Weights of a small mixture-of-experts language model, trained from scratch on English Wikipedia.
Size: 11 layers, width 192, vocabulary 4096, 37.2M parameters.
Experts: 64 experts in each of 9 layers, 2 picks a token, a softmax router, 32 empty slots to pick, a shared expert of 128 neurons.
Below are experts of layer 7 (counted from 0) of a mixture-of-experts language model. Rows are named router (the router's row for the expert), up (a neuron's input weights, with its number), down (a neuron's output weights, with its number) and show model dimensions 0-191. Each number is 128 + 24 x the weight over its row's rms, rounded and kept within 0 to 255. Numbers have three digits each.
Before each expert's rows: a language model's description of what the expert responds to; "gets" lists some tokens that make up at least twice as much of what it gets as of all text. This comes from a sample of Wikipedia text that the model never trained on. Tokens count by the router's weight.

# expert 43
Description: Word-initial pieces like Se, Te, Re, E, Co beginning words such as Seeded, team, teachers, Television, often in sports articles.
gets: " E", " se", " Se", " Re", " te", " Te"
router:123112126139114111147110129103158166164124093123145158151129099129155139099137119153134135143133118161133137127150110137129147154087133152143113145148175071161086155112177108141163127072088096161156151130145104129166145097101110124149125097106109125116115101115105151112114158143118130129112165134093122131077110127146120160132088131100090117099121174120129184120146098158101133140144111174092137105112165140108122123055147139114168107136154122149106123070115134117146144116081129105110107122127126100150151124093152111115115171143143127187152130117158146146139113112123155141
up1:110118144125118099161098136135138112132119141135120148126105139110105116126114133124147138105097102117122134085132135141164087118087140138132133125111200102161097134122148079105099100138120100121119138146139118185174157153131104139107154149129105104171153093116117143133116126114120105136091091142047114108104101126128141168108099144110094142127081110057149131106158102149168108115107136174153110135151123158081122075148156138145090155100147129128133138110120126146155121126148072136149137103174126155143129151128169127113107143122109119188084137126124134143135148122128111136
down1:108152107103107110091123118148159098107154108115114136139091163106117133127096144112100095144127137112141094116120106143155101140124102111070143170101129109145163132122155129148137145083124129150084085156140148118085118120114172162109146120141113115118120117141110119117098157149133146154120139124159119176119190155167107137102135091136134135162137089109111131161143120116094107117142156100145139102116120124143114112161072133105145150139106098105085119126126121125129141143102109165126123131141154126122119092114174131167111109123147133088094044150164145074144128089085111099

# expert 7
Description: Capitalized word starts in names and titles, especially New before York or Zealand, A, Man, Ar, Mad, plus dashes in table cells.
gets: " A", " New", " Man", "A", " Ar", " —"
router:074129117144117089144108155154145120114126141164141123101127122145172112140104154113144112095092136125156151154111105115104144101204125146164130144118103100127138170102134102172186140144123137082110136114116103113156175121138184111136153153151129103123131128130113114140125118081181089120089133135134110113136114097101116132156126119148159109142147155160136100139112134168108115128130107139081091099119123100136128103122142103129140115152122119082122125131148129202118125175109131131097124152092119127114150087132164134107143110158140125142108125111170141159190120115122147082
up23:139099151106106154108101126126114136109116146156134135144156101107116126158144109162061124110088169141166151112090118130148180088111148143161138167116101145144154153149126117130157146134145096123180116153179081103145101129131083143153107133115142151149105122131129073111096138080169148129114156115131114105169149142135114099171093135153168114130108130153096130146129151145111114179127146088131176100131130140148138097131104144131164141090115084114127127136142116102124141126138121169145107104132113103123140135123130123114104108093114118137144155156099163201152147125144143119
down23:136120147157137135185130155103125155100130103128127122142122108140155131080155146080156138096119106123167129102134136109128161106069183136134124120110109123140143165107113096118138133129127126188132145137135138124110101121109140125101161153152079091093097110128140132126106116158087160102120114079141120085122145103077128113107102108067130132134097114085163106161120133130101157118126115158129095080135138151084181125109149121151136126122130116139114120161112134104142114127147133125133112092072118103125188102085154182121099123130143141128107119133133099101103170123112144128

# expert 47
Description: Vowel-heavy pieces in Chinese and other non-English names, after Y, h or Ch, such as F(u)jian, Y(u), Hu(ang), Ouagadoug(ou), Lu(zern).
gets: "u", "o", "i", "ang", "ri", "ai"
router:089126156148106110184112148088123123152123114093138140106161122113182116120162135142133125141105117130125125099123127135109137124115107104189111121138104127165127111176139122145157136106100147129086171129162126143157178153076091137155116143164141132089145117108119157116128135129094111123119124093104145129095134114117117157149127122146160145106132140124107096112097147172118114120152114119109116106088119121131096118128174142140192144140095105092159147068118102161117151073085128112129117139110149135100121111142160142133134106151135149179154105133156108140149112160070171118
up2:125132127151115144158160125100100133109147124122099128107123136125121103115103152181107100152116140136101167149142134128112113107081160142119112130119101168159127139124110137146122159118119134182143122147106140151125117113127125115116196146116067081171079088140148156149119199098136113063172122123140124109096117138113132218170117136131135133138151126146135073090175124112149145141155133109100140142152095153116077128088143102103121137121119091112145117127157139142132115103098108138092104136151137139134134136148125154145140131122119128128140145091149137146111127145100087136
down2:142133088119107145149119191136109142131081141114104126155122142145120105118153143109101112166100120156186133110118129101127155100128167140125165126141100121127171166126109128178097116154116124107156095151165135121110159156119138078130121165137119135097136109191114110064155134129155091087127134137143122111133143142154112077114105117155119122125104098100108119146151109134126152103127126144144126089091088103120177120190098153145128148115143134108134110109130153123160156155157125092117130137121142134138157109128131105114163085134144143173068122142104136088134106133129110092

# expert 8
Description: Line-initial dashes, bullets and header words opening list fields or table columns, such as Born, Date, Location, Candidate.
gets: "-", " |", "\n", " Born", " Location", " Date"
router:145122102149113150101124155109162093114153098142161069139141173140102124156153167172164118130109102133156127116120133077155109139111117140100125150166137135124153128150164134172143132155165133075132135168081113166128138129096124139128116106148160141155153081142125154081129134170128140100140157133124106102119095129107125132134131118159144112099122118180123068189134114144131133096107123128108121165138155102129099129133170116133119162093138087141113127113127131150120135107112123127104154122143098117133160114169088085118101133117141142112155103124159086099121096104182113120
up4:148082137133136094122155155116139123126112112147145118145152132123102121083134117138110135145111102124125094110104138129118151127164156106074135174143127135147111144110128141107112127205140144092170125093162151170125140112108143122109134175136137094136119144150149141125118115144120076103150129155131075151126123172111142103097143133108076115158083133149108121107123113146142150136086128142097124124149140150135111064112162139092116148137161139140108160140104147177126115126141131100137143127138123146131128093109080126147112164136101098130202119182119154123175147129079144095
down4:138110112126146116138181142128105091111103148124126157136147095101123097132117153118129118121131123139160135127165134100126131127146122095143157112127167114127100114104178193103108137125130142086142157103107170116142138125152107130111150171123104120112094152149168140131138151169113126146121168146139152135159124159107105170141107129103080140075101145107128158109188151138142174107142119142133129166171093135136143149148144134109112127093092124121083163123137121124148126157125135122142094149145139104120106132126078071132157107108131159141210147142147150145140165137089142085

# expert 33
Description: Modifiers before nouns, mostly first or only after the, plus adjective endings like -ical, -ed, -able, as in professional, full-length, mass-produced.
gets: " first", "ical", "ic", " new", "al", "ing"
router:172112100109116140138134096108103095133140137142119106092120126149129151119129118146180115135108138159117152094135126094085113126167135171130130137083140149074099139105132161126168108118067144156146142137114111141132108102159147145099118126163154154122140187101116152155150116124127137114111131124134153130100116102152136103135113085132140100059121142142109178103146132132128100123118166124175133115148149088106134108113102111140071093155114113099118123162161148123148116161079158134154122141142089141178132178111167128100142144113171131114086116101138141139138102103127117149
up0:122076082105088129103101112127135126122088138190076163162109101148107189144089104164100139120139110107132072143147137126111143115151163115135155119129124125132117120137149175082107133140100113140134119109204187110105113141153120115121128158106083129147122156153123171132109134146127142117135117143099127147141160105117147101140092120113140142097117117170127167137154122118105107153158117161120135160160147104124139102155089163142114137098128137118110147117156124090149154121135117150101106161133136127143143187106099153157147124112101135126135153141125125150113075133143093130
down0:130124094141130120097122164146153124107132096119107142121108193157134123128094112114151118162122098138119135133119117170165161139117168169115132136163087138132126118148120139094119134152139140116146143131098130103106141127135145157150145143164146143145086155089185117123160118132165121114123139134118156145120120156132146158083104166125118145164072108112128089135125165105138128154145188152153122119146108125130164157134141135139102112176141103133123127102079128151132107159132101161138089144154078125149150159150065134135163109151089150157116131068114119119172156093148122157

# expert 17
Description: Past-tense and participle verbs or endings after was/were/be, often before by/to, such as used, announced, released, organ(ized), recomm(ended).
gets: "ed", "ing", "ated", " used", "ted", "s"
router:149120125111090180113200102115155100171135113102083138086080151102137112135118116121155116125149115132139110159144183062121132158175138131131099099116183122130091109157152145115117120117175182144143126135115099135091139111160122136139100145109094108130135152130139129123122092082117152106118176143130121116154124129131133107142122137099080119135149108136117111141130124140130136145134113082135136144150117110121120180159136130111084133108151133150125137147186130138131164125141143107165141120125091159122136177157155099126136135091167126107108125075124133137138127115103109078
up1:195156096114121131100118149118115126167139095111124101123086107122150155110149091135123116095143156126136125134100120106125101176118119133137133119103143121127109135136145080155138138130090154125095097152138122116170131121164110109127123111116174125118046087182090131140171137139100116156153135135131128133132123151126148134116120145115092137143145130132123157185184089078084132089155135102099116176120129144149126127138121115152090141087123136099107163164128152181121124108162134114115138123165108149143131124163111088115113146163125146143116140160116122134192129128114112147
down1:103110104150115172135167088106128128111151164098132103101140124124152140105103112100150115087130136110069122102121117092128148148151113145107106115112109086117072126161149100141094095112135113118122147103166119112153117110122109127090158140133133144143117101124143127094127143127180163126059162086142097132136143061112088136131178109123150127135153120173118118122159137110161088183114118154116124155121117139147115138104154144133084130143144161156110111089128138087161103099153124132144122143156134133077125123130102128139119077137104151142121151081134149130104139108106154109

# expert 18
Description: Opening fragments of longer words at word start, such as f, comp, sc, fin, exp, in Comp-lete, comp-lex, sc-ores.
gets: " f", " F", " comp", " sc", " comm", " exp"
router:126078122104129089125128139147125093127108105128137132122103121130119108132149114098150138154111114137156138118159109130107119121137149184167117086148137162086113148123148113149154166090131144133141135140152111075139140113114182102155154080132146081110132149151117090109158099108121126111104125114104149128118103115120100154143157083119125129144146156171137087098134123164158122089130094172113137119105161130074130141165102192158155141147164135112100134120116109187115124143116120141120071145163117164107155127136098118093145148072114124095153095134108130133152123143151129116
up1:131138144060129169099152159108122123074139118102100136151120173126154109127160144108114124130116200149131145130131109157128147158127170121086147147124153151133157182146149123148163114137102103143171125165121120188113116128103115113123116137097155157150138133151122107153122117131107058102141157132139116085085143106137126149142118110146132082110132144149125092140114164144112165124150102129159090135164133089106102097122108152124118164105136177112094094105152158136134151144120110135118149154100109174146093126112135159165120128084117122088154125128112119137116130139113113138
down1:131125121133163089157111114156087143159124131147161124148149169125085127135130149090137122133110156130118148151118142154129119121120142133121141092105094159115130136114111162106092124092138121102165127079110163088127125115112104156122136113129155118109189146130167126059092070139142129106146104124163112089103150133147091131106128152157156145161134134115157101106118138074148098092099109142140104131162139158099112117100151162134129101122116156063120147080127102096081132126128113112130126123156095161156102111165127135082101139125097168140081131103118142135139119125131128130

# expert 50
Description: Participles such as based, located, born, called and named, plus of and the endings -ed and -ing.
gets: " of", "ing", "ed", " based", " located", " in"
router:122115107186135081115111099110114129151158113119135128078139098162167149113146114106143138091161130117108132148136111092116105131141159093143097166132152059138129110177126112112174090094132091088136144130114136075076131143172135106160123095145149122130167117136113133106110131071148138134120121114151088144136136111123126081103122164132120104128114135142116141156111124151131137171140157130147100123084087140096104164123119123130118140150136151142150184129123154159112139161174143130101116130115108118176138112142132083104152140109120123146099140108144123095132093081114141139
up1:160167124151137144154097110114070163116147130130134108114120128175133120113090161121104120079094106098124133102092157151190170107127129137133111142157105097113113136102140132107163122158122114119145118128143175103088156150143098152138058144098142120135088138164144174121157148103111148077149152116135137145142164073124104132122128143135129113073123128139141156166144148109153146136120130098132133116137100112087115160120097134150137140072111159144106102148115106145134137127094153167144108143121161157171106141172146155124122131133145143079104137118137111127139122124088133118
down1:148090130127098142111123125165133136165119095132130136116145074122133180145122126129117140137112154137156115080135170121102130121143094123137101157095124118122126125128133146166149130152107112140153124153155124131137102110116126106117138159139167092135171148105140117115117132119162153160100099123075163116092129120092135141155132117111159119101184104185145132114152141156174122127088092085128130083124137145128128112122115092152114146098196159101102094140112144083150056096171152174187112121113148138149126129133136147171139114136132128105113118114145121098150158131108125112

# expert 12
Description: The word the, sometimes his, their or its, usually after a preposition and before a noun, e.g. of the film, for the death.
gets: " the", " The", "The", "'s", " his", " their"
router:098158125089103131119114157112173134138173103117153138099134141135099143126121113084166128134108143135129118137113140103121157136127147136145129130120137121073124113120108109137170086125095107133092128146128119140136116108134155142167085104136118132149106103117140127135118138192108163127123108163101115199143139104173158118148114141133139108131127130142096162143118137112110084136143125136115102111148076138115108116154165104149102131130119156080140109143114167157112133162120094089118149137053120133158137110132091117104149175112159141117158106138108133141202073134162101162
up1:142142119118131123122107156123132121140129110090145131102157149188143120085126131140124111122158126075127131121155166134136145155163120137134119115118095177148138143157181144117111179125124083121084156123107104117047104131116111113096079165149144114142144096109123171086099095115127140109115127111142151128127085096158158140125094120121099129113138093177118137105149093173129102103112141127106104129156134098167084129156137153131105159084161141100126136139130108128126116138112120159146108097115133134128168137084140130121129124168180124148164159128146171089136148129139137108
down1:108088126145099138132128139123161091130128110136155156127131138157122125155151159097141129124172119130122117132144125117156154084129135143082123105147139103142164131164175140146119170124139104121128160131119088097125101195155065145081095123143178142098158130130147144108125130124129115148150124131130091101098142141102127112122133166131125133145102116107132144096143162118096153102131126132130137122166145100162140122161068155087120148119118187135119088163152121132120142186133112090134181152138100107127142151124124177138092156088113100130123148119093155088130136169141108148

# expert 37
Description: Pieces like y, ph, ch, ro inside names and scientific words (hyoscine, Kyiv, Trachinotus), and some a or the before nouns.
gets: " a", "y", "are", " the", " The", " A"
router:102126115147113145088123102133153141122110120121124125114155148156163092092112135097108131106134123119111155159112112159109120084110122153143141157129082117111113195133078069170197111123114139122069099161129103137158122110185168115122115078157102117067134117114073164120143163162159114131084131126108127113109134141111130133132122117147143129119142113105139147140141107123111146122130104120125129097106153153133149157089102071120174142155125153140128118153127144139150124117097146150105121142159152099165144123110108131138144164109120137183129137120163148095141099132124137148
up23:126141142134136139132118092127131128134088141092114143167124138114130102096117110164160127159154149132097170095161123131115151155122148113146083173144116152137076150075121125195106104136118168074145069135138159147115090150123156148106090108090112127132110124097128110117116118102164110125137124149102148126165126125130136121162155114136185137131109112143152148184144103099129150147093115111163140097150110123152147110118127121117141111129128117153145135116107121121083108145134094120099192107163143171077154133135112171142137130129111115173142172133122104129137148097113104105
down23:133103111150156117136090123104164095122166124104149124129134150137140167107114125099135132142138159139151114129147116120093123135107137091141114118137159194125108128121129178092126091149115151104131103130183133139143150144092172121106185115099140135157094122130129119146131136106171098128175114125117138136113134129157127132168121119175099095081141137139113111133126104181105106095131119118121145092134089107132140131117128051107153099114154138101129136058123145091117138117106135125127197146110154146110079116146158132150112096136140133079114153136124113154168142157110108123

# expert 2
Description: Mid-word pieces with z, k, s or d inside foreign surnames and names, such as Miy-az-awa, Van-z-illotta, szaracz-k-ow, Ch-os-en.
gets: "z", "k", "az", "ik", "as", "iz"
router:122131139138101118150137101135121131138120098124125168129110140146149132135136115078125085119118106120129118126104104172161089112107144119119161121086138107141185121142146089135157093143121149167105160121097160147142134160134108115122163145138114059094116094104108138129121141141084133132114154166097194132117145141112145130107124145135129160118103118087160119117129139098185201125104122174145102129111133106125131149146165179105145110155135129171128114152108082129110143124165101139101122134109159119119105082132109144084131121105095165111118110142145096114134137123073152152
up1:125135102078119169137108113157164126119097128147149132080182148125123114154151100163122093123167145168129134144141133050149089180116161126156143138119115165134146114121111119100113145129150120159146153093145148155148125133112140186171132133123114122104115126129127082111114134173123134151109128087142137116103154093156161137097095134113156152143131087190109129144166138107158144158103125140147088118117145069111108111122133097111085124167128148096122081107119084144130116135119129064139102111113131138145115117142141126113168113138101112116147103129106126127132144123099125142
down1:112143111134125194156135114172130121137096158121110125138116096108143079115134153157115119122111168140121139106144111136062111170101124161159115152122134139143168120135117098155148141165116163126134103174141153125080134112161164163140101140078131119134111099122083102116126140162127112145116146146143145150118100111140086165114130071118114132113164142049113103108137130142132148137134116160143166120122157124133136113153137124157119125112137161162084137134145111112139130095096139110156151130180145192142132141131158122100107121172112160095168127127159120130110154150133127098

# expert 45
Description: Leading digits 1 and 9 of years and dates, as in the 1930s, (1910–, 1998, also other small-number digits in tables.
gets: "1", "9", "8"
router:153176130150144130122123096145152109154072136134130133151114125159118134139072092134117135142117149186105141139122093134131117159162099133133102155111150128128120119134119100116071133104118163154089145092131136140143140176125142125080110150140116060106086131152123115113124153078151097121136086134118151092139120128141120117177144185145138136091133143132147102140110128129120136165124130139179111151119118088104094145129117125105145103109105106086110099142117197123169143091123181176092156098122135135135128103127136111159093109137118155163142124123128140131135160146152111124
up23:117121075171168142093091135139120164212123143109112127108163135136116156106154119114124126123136067163133105142097132088144118141113115142161146146138102097156140141126147173126171164111145140145142116137140156124120143114163139089160126136161094142147166141172136145120082122129103112121083091135155156130117118141143094155128118131130135099122138171181126076124080120124099122099109098106117102110136121103124076116130104138152155111109161137181119115126104162108133165146125100170110119150156149109127137109083107139137108162119133150135163143132090145124128113128151137136
down23:134172133119171107103111133124133133112142108095116121148145162152143103134153104147147095127106080123127114155120157107118102132123120148089161153089141111110177133132121139101144146114151120094107109099167104127099142167153176132173131122100167155130109141124167116129130157143101105110116127134111152115067126115119122153106097124135153119124084128152148127131127142138107102145166130143105142091081162192158121118104157145118172138168135137121125155102110164142098124164164144140159141178145143153135087151184131088149127129108152134170139116125132165136155162090148086122

# expert 23
Description: Surnames and pieces of personal names after a capital initial letter, such as Smith, Jones, Williams, K(ey)ser, H(ae)ger, Son(the)imer.
gets: "el", "ay", "er", "man", "ell", "ey"
router:116137158157107090147129110139157147128160096087107158108096131153151099125136122125141131084109093137104131142101111143146137115092101140111129096162121106095183108120123114090129132122092115145135170188182152102141149125127127119104161107152152112139109125084093153122121152191109144143082099163090126138112132103117106130161105117154139111111166137137147107106094115122152150131136147124167102092109122133129149109133142105125116151147088114185155110097177113116133162107117105150173135187123113106104116139125114128107097085144109118114160129101142139155151107118098119166
up0:155151111115128161112121145105147130115081146119115138110125190140133131132134104147150109134177133107159129162108134143122115151124157121114182088134098149123109146157112113117147124115152118135130166122092138073144161133156115131156166122121099133163087079138134135127144130134122119094093091155111149125166122153127105170168139133119159148114107134108095139132186140113127117154114101124158158118078110172104138108166113124089099166134137135143146085102115149146131141066164130104098160118114107128107144124109163160130106135106142124142119086089180139137165118108135132070
down0:149110100131129119135112128131129134077098094152143139118149143131162120144110099187125088164111126112153105144119146124106100111085170164090133126126099118124110181115129163146145131122175142115132088115132095081092137128123109106171119148088099088130107084133131095126106143113130123118131113127119099142122130180136125148175119143158113101170136079075108133098120115165088142078115154139118159117142113084124133131102119163098166149117144188141098133157154139104162140139108120096121126162128139138119117123151164117116109123094122147145154137129164095165164128129131097143

# expert 52
Description: Closing quotation marks after episode or song titles, pipes in election and demographics tables, and the words there/There, Coordinates, See.
gets: "\"", " |", " there", ")", " man", " There"
router:098122135143110097171143125147164116102133132160122112141114098134106104135106117096153156104150117173062105116104104102118133127134138152132157106138126115129143125167168153145155141130141163145139106118117134151145130107114071072161154084109074132111123147129105104101153146113170135159118162146127144130104135110116131089172137146124138125133135127166097095116140152137136127182127098141120136109108156124135110112122140106102145153127125089133124084150144081171100141143165083115093133158051138121112109134129088086133172123118090132149126141136161143158170145136119152154
up1:136123149152091109146128124113143094121101153129101124090116150102125122165124154094137134157122164156123106101141145149154135076163122133134170122117115117116100122088106114203095176113127155120157163134147154133149163162096132108141104119149094078146072114103123177133104117131141094111123089112085126116132127141113166109158124161100135131101090139091124121121108121112131097181166061129146177136139118137130142102135146115126096129122100148113091135135119147114141104146131146185137143089107120165119166163121125160144110094119152133118137111131117141147142081109129145114
down1:146153094137139135091124097112131138132142086086142112158120136099131107172140143136129100131127127123129181119118129128081177173113125134120134144140149147085108112076105107111114094103121076147124163149097137119156099145128149134147106096116084119125114093126159155116113123095155132119116112128111146120111115100131139153132108132142160111096103137161092121117144139159137150130163137091153097164153118136073136131100104143113121136215125171107111139150128109100111096133115174112113119089154143162131096162169093101171120123163100141102128150133116134133095113133180110108

# expert 13
Description: Short words like so, do, no, be, as, You, Not, often inside quoted song titles or foreign phrases, plus dash cells in tables.
gets: " as", " so", " No", "o", " do", " no"
router:097119117119132090133120111112135132102160137099164149131127134130124117120126065076121132148129096095199144093110113125109174122162138128127112115136125047129205089181145113162143119104110115099122144131096123121094125122175116127119123097165106168119150103131131150095167164116119113142106127108164129147087146116094136168118098145156125097124139128142109156138162158170133167128129115176116154104103131120095125135124176153149086131149116130117126121116139161127083149137164131116113149122126128117129097132092112125092170107129130130159150135127136098115161120128129114124
up1:117172091081158126141122145137121118119113150090102138156132147096130113074112155125174129169110089153134127084117122129125143167081125108112144144085118084093139140135092139135155088142153146124116157096146165106122112114189154119093133149120141137166084118121121118111169136092143121125101116141120104136141121174121120192095136122126120120160105104125119123126111144150127129131101101118115158080135128116129165131167117160120118069120094151106161178110133142163136125133120116108137198119113080124117133169124150149118144144085120130118118153106109104119136174113120125133
down1:143147073122155173152145142122121124105095151072134102126183144109165141113148162160130087115105132164097139108051155142125109145120121104188128143119142118115114168147138137167102128109132165137125172147129142122114097120151137150131108124093118110107095122129127124138144154121147154104144145091104104087131138093124082139123118113091108116144126133129170132133115141096130094120143166146113140116088153127107117072159145131141113165132102116150121079152109107098142165147166087111125151120125120115095153156117115152128143177143120116097116116091098102125149158163135116093

# expert 26
Description: The word the after awarded, won or received in biographies, plus word starts like cre, ann, enc, and table separators.
gets: " the", " as", " of", " |", "'s", " cre"
router:118158117132127108165118116117149128130138141124179114109133132152130141097158171125080110129144105159171124134121130125100165133144107114150155074155163150153113118149180152126158140158098116134113131135117122107117121117132115105115111090112164140112151097106128099116138152085115134142142116142164113134090151108162167078134121101153102168147133139086076139056169096150145100114135116164118140149138139136106168171136128121131153137124182114138145137154132090128137148124183120139098136132097086106187155124125103100128148136094126112133083120141139157145112114167155105153
up1:123141174087160079164135076129102133135118162107116114112117134133127148112093128095075140063129129100109155158148110127128109138113119137106121128163128099108117172129108133126115118106095178141133127133122129168171077118102082136108106117153145164149101132093147103150130165115091124122144136117125115143125110105125148124116147146155158148122139098129132071156125096170176121136116113103109176151182134163115158123159133096107117178135124124132125153131145144119191117114144111148136131162144098140138084152161090102138100120125142118098113101098139166160144137146108120127
down1:109109136137147146145102093124170122075119175113166130102149160111084135149171150093115155110144138107118134199118096140148177112167142132062127112162133146151102148107160141141137134124170126128104139164138138160144140118106151161123110121138162139112120086130113086182108150133114084163114144167140120131093148121143146069111137131158127141122133179133114144143103160136125125133172092154152123153123104115154143169142155124144133115163143124143147121099140103111134151130128125129095128102088131139114142100145166171140097171106130115126114152110136177145108144137157126116

# expert 27
Description: The article an or An in prose, plus digits in geographic coordinates, word pieces like cont or Ass, and a few hyphens.
gets: " an", " An", "-", " cont", "8", "3"
router:108125150148126124162099146085100136135111110110133115116112170130144071130098126098121122135157150152099140112116121139114152120162123147132100162133128092109161123162201149159161126135139151147076144128166094107117072114128158085148095152123164141100148133135161138181152204120117133159068123111155104124101125130126133130123124119135164099145092115116114077152142157140160156126138106144100151143148122148097101106124149106101140125129131086132134116106151124148138117137156111147154102127101083117139117115116155137071090155117111117137130118127157090154156130135169112139
up5:131127162135166160103108115140150122115135133064151122127111161163139116135098126138130097104142109127124122137147176165076150158141130110152087118157173101150163145154099154122122147162151125110149118199128106096141101126134109077126120127135106115107104129152156093103118163102151138166139116142074112136145155122133158127118160132122086120153161106159152112161114138152139086120168144119148125127127140108120129117108148127154119157102114098123109143145167114114108136110105117110095118156151109152112094095110138103121176138134174143121149134148081177162099126179133081115
down5:115127092080155143143107080127105060114144113141125106086150164125142127152135186103086111145102146143144165118157150097128138117104126131167116147171113131124138132120131117143152103140133112113128137167124143151148130122150107156130126095144107184106095111071123142122137133113143117172147095181094107138143132161145131139144105163084126095168161119110136117101130100145160111129136131115139177108140104172165115126110150124142127135111108112099163141116127117122149153108074095134108107117124110163121100153137133137135119184148145147158106139112187144167092147146138101161

# expert 60
Description: Inner syllables such as ul, ip, op, ep that follow p or l within a word, as in stimulus, populations, elliptic.
gets: "ul", "ip", "op", "ric", "ap", "p"
router:148146124152148141098109174139119089116139130110114145156137108126137095107130103076147150113082114115060154104116081134175137109098111156153151101160141156126097121132130099078134112117121176212107116140125117146163098157130171137137096106099118147096112114132122105116165112105128147119105155123154125165144150088134080132140151138111110131137159158127143137153147136116125143117112123121110111123136107113094152171132138117105109167153148130152112141111110115115108168126091139153135141175104135103144145130129153100142147102127117135089105114147159129145149067067155118116
up0:161102129120109133116108092143090162126099144118100145143100111106084136153152132155152148127106120159129136093159075120147098088163121088125136136144105141117152141132100092130119111114138079156162148126112156163115141098130109134169112111100154097096104149137149124126152106107148124094144132132111123122159138119105174116123130119134140130175140159117124140165145153137173117131087081113135129148153126111096077117132117087105093140086171137079085160142125166133129146107159132134118106155163105124120071169169133136123114083153130137129119134157174109100122116135111115178
down0:129144137092142147134148089138122128146123140105162113207114122139123111109106144117140121107138109149138116161135125126130101125145150083142151153108071134109110106122107130151079129127151077127166144157147158141148135124173158163155117085184112094102118139052121168148107166131131144128143133122180122186171167118109135130086146144142161137105143124166156128162127152149156126115159140113130159156175148113094135135120147157178110125128137135130118157128136129152130124142124110148125139123145137119127138161125167155144108104080131069123114109104126147175146123120126139152

# expert 9
Description: Digits inside measurements, money and counts, plus number words, such as 30-0-000 l, $62-2-,193, million, five, several.
gets: "0", "5", "2", "3", "4", "1"
router:182180178110116105137175093116131140111108093119165150119122125120143139121138141135148088140144142101149095079168125124131161081128130098135157118142088145139107136154124149154108172158141143133152145097131065099108097122112147144182112120160110124135103149114130148126134079092133135111138109120118159140105100152098112112157154116134161057136139158141106156127150155119087075120130124078142129078117137111137113160108177110125122074131122115130151133125154131160120148128117149125141132147099091147122106120134097169133150103118113135130134096129153119170140138134166141121
up4:113120156103105129125128087120117121113108165137105112138113107122106139113105154125147132135135147111060153125119176178146138123182089144133122137148089103169113137128126128101131149120115151127142163115166087136148039144149134103132092111117114089121127120146163103121124167120120108129125146126132152109100100136130166183154163087079122123116132131145127109145144105124132133126114132146141142115122128116116161127164145124073084096107130108152154115159127119099159116153119099057134111118107141117185138107086131137110141114107101146098132122124174121147110141153144182164
down4:101103136120129144074135118068124103117138138123085108167124084093136090128140158070116152147124116082114179123125114138101176130109133120119123154133124118106177126145157149107126151124118144145162112147120129139147097130150131111160078111151129136139124142153167079158140137126112148143128126114080164149134110122138154134123161135113122090138118123088147153149085117074143150143141141119131124105112094127168174133128135070129147107128097130130141137134084143143154128101124097151140141094075147122124148128116122097103116115094132109145134126171168190131130097127163149179

# expert 46
Description: Past-tense verbs and object pronouns in biographies and plot summaries, such as went, came, worked, him, her, them, and com-.
gets: " her", " him", " not", " them", " com", " it"
router:135155112119144113150142125110141126089112102098107111124074102126131158114132111126143133117111113157117118142120118153153101142119160167103120146142123148172137106168122088117177123103140125167135145111108124082131167115122150120128090113115107111147150149159118152087126211139063128111127153144152074103124161142071129133119094115154102166128147117145114142120113140129098175127108112139147148119108136132129123153125191179126122122115133135138122152131159116176135127149158130154143100134146093093157094150130115153045146112133158143090148110109139119102144110122147124101
up1:136138110156103164136187135160124141127104133119137104131124109124169135097163144136121164112134098124130132122130159141124141144165123084116158129107173135147105138148124120122139116117087138097144086133116169081094096109161145083068119135152174115179154085177126126120150138113095136147148141124092139111130131161105096120148129129146133079081164145080132146114091132125122078150138165093150139142118128146132111111150123143135131096139151116120127136115120129145118141091129087137112131116128174109114088126172115159133173122075155141136135150131078141078115132154086128138
down1:145083161131107132107162122134150125126109107141120182160101151141140138110134138124103127166071151127100138130125142130075105186101168154091105118112129110150097092104168132160117135105167109086129128090166160104170102123102131125146140114130142077135150144104108143141129146124113139165141119154116102111115100116106147146122093127136147109120177166108169168123124159135143136124141143061160121134120122131144104128155143134160130114116156118115082126157134133137102123111147105198083155139091150114129147160156104142142151123139096135116126124080136127162113094119089157117

# expert 20
Description: Digits after dashes in match scores, table cells and dates, such as 1-3 and 6–1, plus defeated and scored.
gets: " |", "–", "0", "1", "2", "3"
router:137143108122100099169158081100137121081153118166140139110128101114123134106172097114124126117093100111117150117139138143122119128143149128178154129131165136120123092128111136145107109182143146110142144150160142128093143143125148137160143106072106108128161136088101162104146148101158127104055132060140091149075117100141130141128163148143156138121160164134107133108110126149124119137108107100136093136070131168098140100161170153104135165159132107136140155161130145162125191121149124102126106112109106144168135117099148147112104128131094134148152128117136108134128109120087135137
up5:113151073133130081110123144091116102121130167090158150105183149179102176145138109119143138146163143127114171158152132126122147098107127097080157147127140108150095124114116159126155102156160142104126101158146154161141125154147122123143151158115120135176113144098086111134097158153136140137150151114078118087133122133133137105116115132138109106089144153097158142137147118121093103114086130139126113117123096153090088078175096113082099108120123167158139138129126155110134158139153085114120126137113155130166136094158093124154149148111155157114128118147103126147162154140124123096
down5:156124126121182186069099134132101143129124123108094130157153157120124132126129103140113150077071112135118139133101121117127082155087107121108144141131083098118175118117166101119142092083114132094098152110118105118145121135137093171123100157160142129073160145132120107120098090110151118117130107157119131124141152178112129127156142106140119166114143170129123168095098100186121120136106135153132148087123092114137150118097164113133157092121098155101109090163133108127132133141159121154127096151107148119123142148136091133125125162092111130136098104142109167121105153141109155152